Below are experts of layer 3 (counted from 0) of a mixture-of-experts language model. Rows are named router (the router's row for the expert), up (a neuron's input weights, with its number), down (a neuron's output weights, with its number) and show model dimensions 64-127. Each number is 500 + 25 x the weight over its row's rms, rounded and kept within 0 to 999. Numbers have three digits each.
After each expert's rows: "raises" lists some tokens whose logits its average output raises strongly, later layers aside; "gets" lists some tokens that make up at least twice as much of what it gets as of all text. This comes from a sample of Wikipedia text that the model never trained on. Tokens count by the router's weight.

# expert 49
router:531531531522541531473526531477485515470529484528473478471476514530522528528469525477496489531491527526467526477531473474528502468477466492475526468479476476486525527529506483531534515518476471
up4:482492520504527491460528458484521535460490483514494483528543530492487503462516481481486508508520528555476542506495484485508478503516490488526493517528508509495503511512529507496503509448529532
down4:487507481502536503495498523486486551487498440464515495472496526522499495514559522495515527479522504505507506491510521515480489483469532516508494503533467506482509475514530473517529472577517437
raises: "ator", "ative", "atus", "ating", "ashi", "ture"
gets: "s", " in", " on", " S", "6", " from"

# expert 52
router:534526539524520528473531528468482515466527476526475468471482507529508529531474531480496482528484524528461522482531472473530501468475468502478521474478479476501526529520502482530534510524472471
up1:498451486476493506506479491551474477489539529494478528482534474435534490490511505546493474523502515511498520518516499508493457502521446482490477511508496458525512519523508452490486484470483481
down1:477491527474520451507491445458445466524521485521501496526497529507527507496486475506512512462506454531460565498535509521493491503487478480519468514474454521500519483530541503549512510501499485
raises: "ue", "Historical", "nov", "Structure", "night", "ović"
gets: "1", "2", "3", " in", "4", " on"

# expert 13
router:534529528524520530476528531474481518472529480529472480469476513530522530531470527475497490529487525530470526474530472474529507469473467511474514471479475472494527531524509485531532506512475473
up4:467512504459499509471461442528504502510545478509479520498496513481510504530534483446510479494514487471534532512502565511508491480473510454512510487506480507479497486481486462531477489487538504
down4:522512528475545509449536447496530532477485478485494495461510491501475515502472520519501487537518490482461489513474490498489535495474482499464471520493512491543498510521480513488511490500497542
raises: "ring", "lor", "towards"
gets: " ", " and", " by", ",", "-", ":"

# expert 186
router:535542526543499538480532530490498516471534500529476495467490505523517528516464513477501484538505509524467521464538481471531489458479462472472516471481483471500516518534496507534529486504480469
up0:530505491485492463462482484499517443506486501521498522500539476457503507473498475530527507482464531492544503526473486479524486480536523535483508493501455510485502463513474520480521495468510490
down0:515500495461510471501518499516503537519513502495460505526516485498477495455494530490466532507496469508505553521507533455502522520490506464506579549499527469529479506502525516511480474522507503
raises: "rthropoda", " Insecta", "inomial", " lyrics", "gram", " ft"
gets: " the", " for", " of", " with", " at", " The"

# expert 150
router:528523549531510524483521525481487503473525480520474438468448494527513536529474517479494490525499545523474525478528481476524502472482468492477510473486482429469514523522509499523531492547482478
up0:491540535539496498515538499480479557510421482507500505515504504489504496461496526494551519516452518501487484468466551542482476538528489535502494513520519497491495513500514563478509503506492499
down0:523491515503517485480507490522535486475470521483473508484497505520511436457480467486476501515483503485525462479490527504512469544488500505524489496488481462503491529481512469543462536512510504
raises: "ist", "test", "present", "ledge"
gets: "\n", " as", " |", "-", "at", " As"

# expert 195
router:540556518509505541486523545481500530462534504528480492459495509516511516519466513471506487532505509528465518465534479473530496467480464473480518468482480480504512519536493512533536491498482463
up0:489497497507547493490491497513484507480500465526506499516509501507456453493476449481513520492504520493522492477483465521463481482513501505485514484517474474518504538437454472475492537543525501
down0:502510476479550557512529497497529472504497490496516482535529524537503466500470464448441492511493533468501462465503526508504509480490527534506485510478510520507498460475529498478478491515552536
raises: "ctor", "cular", "Studio", "ically", "top"
gets: " the", " with", " at", " of", " f", " about"

# expert 27
router:528534526514516527478534521473480518473521464534465474466461492522510523526471527470489502524488526526475543466526481485525522470462475496464507472483479479492523531537510485529521509515475472
up4:505549513535515503540488507501497483511482520484502522518431474486473518500473500506487514509498522551513515501456450511487511529464499462547510499480504545467486524518502490500488514467542528
down4:502512512518520508471509513496493493504479527541453468479556481498539473482491467520515450489517500517521511523520552501517514486532501511487494502531487502529555501452509506473500510523456475
raises: " ", "op", "t"
gets: " the", "|", " The", "-", "The", " his"

# expert 24
router:532530533530520532476528533477481517471531475527473481468475504531505527532470524478490494529484529531472527473530475474530506469475467494473522469479475471501525525527512493531533516519473469
up5:519490487496482462502544517490478481473508452528524503481535525450467495489552479551502524497483507519484511487500495494528504469469549460555496459508501492517478495500562483502479508498489520
down5:503477481557532473558506513487470469539460460460524528523507503473510505472515532498498528481477511478470504515499455521463491500467476501537493498502473534531438496506557525523484465504498511
raises: "ee", "zy", "cz", "looking", "tte"
gets: " ", "s", "–", "-", "k", " P"

# expert 64
router:529527531525516527476526531480483514473528480526471479471469501529522550526472522485474486527487530526472522473528471474526496470474469489471516473480478469476521530520501492528530501521473473
up0:486490526544444504450487469496495479518526487483531496523513518465480500538482534530530498493477499502497522546513465487516505541519473505479475511520533512529551498496488529494538467499484496
down0:503511493453519478489500527470505479481528499532487527488498457486495501500482448539508504508530534509521502552488513460494501460513500494476530498569476483500512464501501510531529513487522494
raises: "ila", "idae", "lus", " lived", "probably", "erie"
gets: ".", "1", "0", "2", "n", "8"

# expert 204
router:538534517513510540484527535475491527472534489520476488471485504522521522523465529471489487537506508536469520472538482475529508458471466488475515472477483469503515522520524504538530498511477468
up0:485486493487529501514511508513530501484485435491507481543501534508512495516454511554506509499508487481490524472493504504528516502490483501529514498478540496463482533503512487516483494501528510
down0:500445484498445440457474471459504498514487489499490503456464467492489543519532504475471517527530551459483522497475515494442487495502490512462514479495497479513527481485513517493547466491527502
raises: "ature", "acy", "ency", "osa"
gets: "th", "al", "%", "6", "5", "st"

# expert 58
router:532528533523513531473525531476483519472527478523475476467474516532512539529469522479471489529482521528470525476531473471528491469475467491477513470481476472471519528523505488530532500523474473
up1:505436494501504496509496523503477444486492519484472524518528489487522515479501557518462535515462504523466465526494518487458516508524505527519492528456507557484478511489538500496506512514492513
down1:470525497516458534499509497564529526524464533499499488522439472498510500483509530461471482521490549482542454444544496520520492495503479496506522470465522504473538482504522511547487524503489473
raises: "Gene", "\")", "idae", "===", " basis", "ies"
gets: "1", "8", ",", " and", "e", "0"

# expert 16
router:530531531527519535475528534479484516470529478527472480468478506531519529530469525476490482527477527528470523476531475474529508471476469496474520471481480471485524529527512491529534514516477474
up4:495487506490492542519537486497536503525522463474472535524489568506475462456513492512486487474478492512455461476520570448502457478444489475545500508506501489513488527508565521469470506488496504
down4:545524526499529495491505478472499518489470469508491476507524465502495503523504497527460477508453523462499539567462528496502441490528491499556498477425512487516498481479517509511460522503481495
raises: "ase", "red", "ous", "cies", "reserved", "chester"
gets: " ", "-", ":", " and", ",", "–"

# expert 43
router:531529532526527530478526531475487514473529481526475475470481517529525532531468526477494484528472530527471524476530473474528507469475468498474528470478477475478523528526510485529532505519475472
up2:514453496505506458533505545524547506535521508483550488521508509492538505481487535540461482495491527518549495490516501515507515474499543445531492477520511517515485490491508525541498527513511482
down2:509502511487478484523491470502532494508536519521481519487508518505478494516488519492527521447525513536478472466459502507504485530454516444503502528527525530445516537526471477499500461519464539
raises: "🔨", "Distribution", "ennial", "Administration", "scope"
gets: "1", "9", ",", "0", "8", "2"

# expert 209
router:546546511513512539485531543495489525483541496524480508475497507524508513523459510475502487535505510532469514469549483473522509454479468496474513469485488477507520525527506515543529500511480474
up0:498498506477459467466481464482492492518465502523525531474539471459479492461489504481495488432466580469495454495537506499484484506491537486504501471529519526549512480503473484520499528487483461
down0:519459488466464500457507486496513506477506503527450446467513494497417523536480514463497486481511504533492538484512474494496444496546489498443505491517464467481539513501498479514505469500478507
raises: " appearances", ";", "ming"
gets: "al", "ir", " of", " for", "ri", "tri"

# expert 95
router:529528542525517528482527531478489510474527481521475473469478517533526552534471524477492484524502519526470522481529475477527498470481469489478510473485483469463522527522510490529533500518479472
up0:492513508510485472504462495524532507473504513513496486528543497502463510516495497496544507492492517495489528485491543499502468469507542505500470483510527513485474501490462431482521491516480501
down0:480507484556492495465482492495516467508522453521523499505480459545476548521519495478522501491483532490488514477483477497499489533513482552500508529500508501517465542528502494519499470465519527
raises: "ctor", " =", "mun", "whose"
gets: ".", "2", ")", "ing", "in", "es"

# expert 100
router:528525560520519527476524528480484519473527479522478475470477525533523561530471522478502492526502525526475522479528481477526499472479471486479516472484483470477523523523511494528531496523479476
up0:453508519510535454507481476496510517469489485460494503507502522524507497493456438525570523509462464469490476509508531474506463511526514461526475481507527457496539441482499498494481535516489524
down0:524503527504546526507511506543485500507490518513506531509529471490545517469503498461479492457496533531515462506517516512513480505460540518485522459498458501488470521453486485547509507508477480
raises: "ved", "mer", "ke"
gets: ".", ")", " |", " W", "W", " Z"

# expert 38
router:532531531524525530475526534475486522469528477528477476470481509529523528532469522477496486531483523525471520474529473474530509468477469485476526468481475472472526531529512481529534506515475472
up6:489532492532508501505527497515495515547542521461508531458467484493536460490480503508461527500491455510526517520525499527498493551515469486462493489492476502481547491499502502507522499505527506
down6:461502484480497521525517509510475537471541453547518479531511498482495494482512484486518490491489505497506516518536498495473481484497516507507520451549547515539507493463486500551522469485521506
raises: "rough", "out", "rthropoda", " Guitar", " whether"
gets: ",", "0", "1", "9", "5", " ("

# expert 104
router:533533534515520526478526530472492525470525473522471469469479502528527561527472523479489481527496525525477523474527479477525486472482473481473519469482481471465516526526506487528530494528481468
up0:500504523473499504540540479531507521491507503509517501546507490509506517489479468503513487522495544517515489484477522520483505505529510482479503497483539498493469520485490466513477486521470509
down0:528510448488480494526460530490460535469513516544503457485505501486496483505472472473497522504563515543526490477507559524457506526490495508495501518469497524494536479474495535488501512484451511
raises: "rap", "boy", "rit", "ments", " themselves", "ire"
gets: " C", " L", "0", "g", "m", "."

# expert 185
router:537538513520501539486523537474485512471529490524465499465491516524524509522461516480487479531504502530474527464537483478535511460479463459476522466482486479502514525528527501537526481504484474
up0:486505521495490488510447512505526537512501530469456473496472502482522477524527527472444536522507530509502519543491489510510524469487489499512522488496498568476487499482485497462539508503467510
down0:517507510491430500493507488535484471523497495551521484520460479495499500489502477509554506572512532474478504496507486442533465517518498463463441471495496464528531495497443503463508513493512494
raises: " owner", "bou", "ped", "ledge", " footballer", " commander"
gets: " the", " The", "The", " this", " that", " First"

# expert 173
router:536534523548508538477522534480495501474531497519475481474481507525522538528466524464505484530506508525472520474541482475536521466483467470477517471483488469489513523524510501530531493516479470
up0:475498521487520518498528450539510490441483481481485493531531474528513500495493465472474509496523515502473521517493512526459485508537520499445501494474496523526481527484490430476503488525541552
down0:527500472507526493503496548499473501451486477517499500515546478477500508544513506505502491504476503547469504503525484477528524477509468489513499460490532508530475515524492494451533504471549470
raises: " ago", "www", "not", " UTC"
gets: "ed", "%", " out", " back", " $", " head"

# expert 74
router:525521534523507527475524521476486524469528455525472471470491497533515526528476524478477481527485526523464528485531482472526503469464468486475502479455457469484532526524503477528531512520461475
up0:434515497494497483517493452505531455508482482459479477509549499509532450514495449456490505523516520510522515491516514498488475470546489532478487515490506475515548504521503510527494492493463522
down0:483511516499476467486509531460461513535466501509457466520446467487504467516482496489530497497492515459510520476500485447499501524527508488539489520443484517470455484525470504492511499483510503
raises: " that", "'", "ly", ".", "ert", " and"
gets: "2", "3", "1", "0", " his", "4"

# expert 20
router:531530531526520531476527533475486524470532481531475476470479506530521527530467527475487483529484526531469527475531469475530507468475468497473508471481483472496523530525510490532532511516475470
up0:524467496562495485490521534471505468521484544484498532484511491520467527533488518491485509518531511485522506528513485536509547501513506497515509499493509509478475503473514475533492487509519539
down0:483515488483511478512529510508469438511494529505492516519448505500521522508472444500509491475467514517462423514482477506538493535489519535523538449526502548481507509527500509518505487508468486
raises: "cz", " length", "ugh", "circ", "DST"
gets: " ", " and", "s", " of", "-", "–"

# expert 88
router:528527540520531527475529528476488527473526481525472474470480514532536533528472528475494490524502527526473523479528474476528496471478469485478519472481482473465527529523515486528530499515478474
up0:515500533516513500461514501487527484488468511453491509485548485466503503492491488504496480489507559503493481503496501493482487571499521516455482506498464540490489467453507514482516475512556506
down0:511501522509542499502461504514490486506561476486531496484439490504475484496494479478499501499530521515522540504518501489524517537488523477560545524506502503506523472530547505469516511535520505
raises: "ler", "ved", "tors"
gets: " in", ",", ":", " (", ";", " A"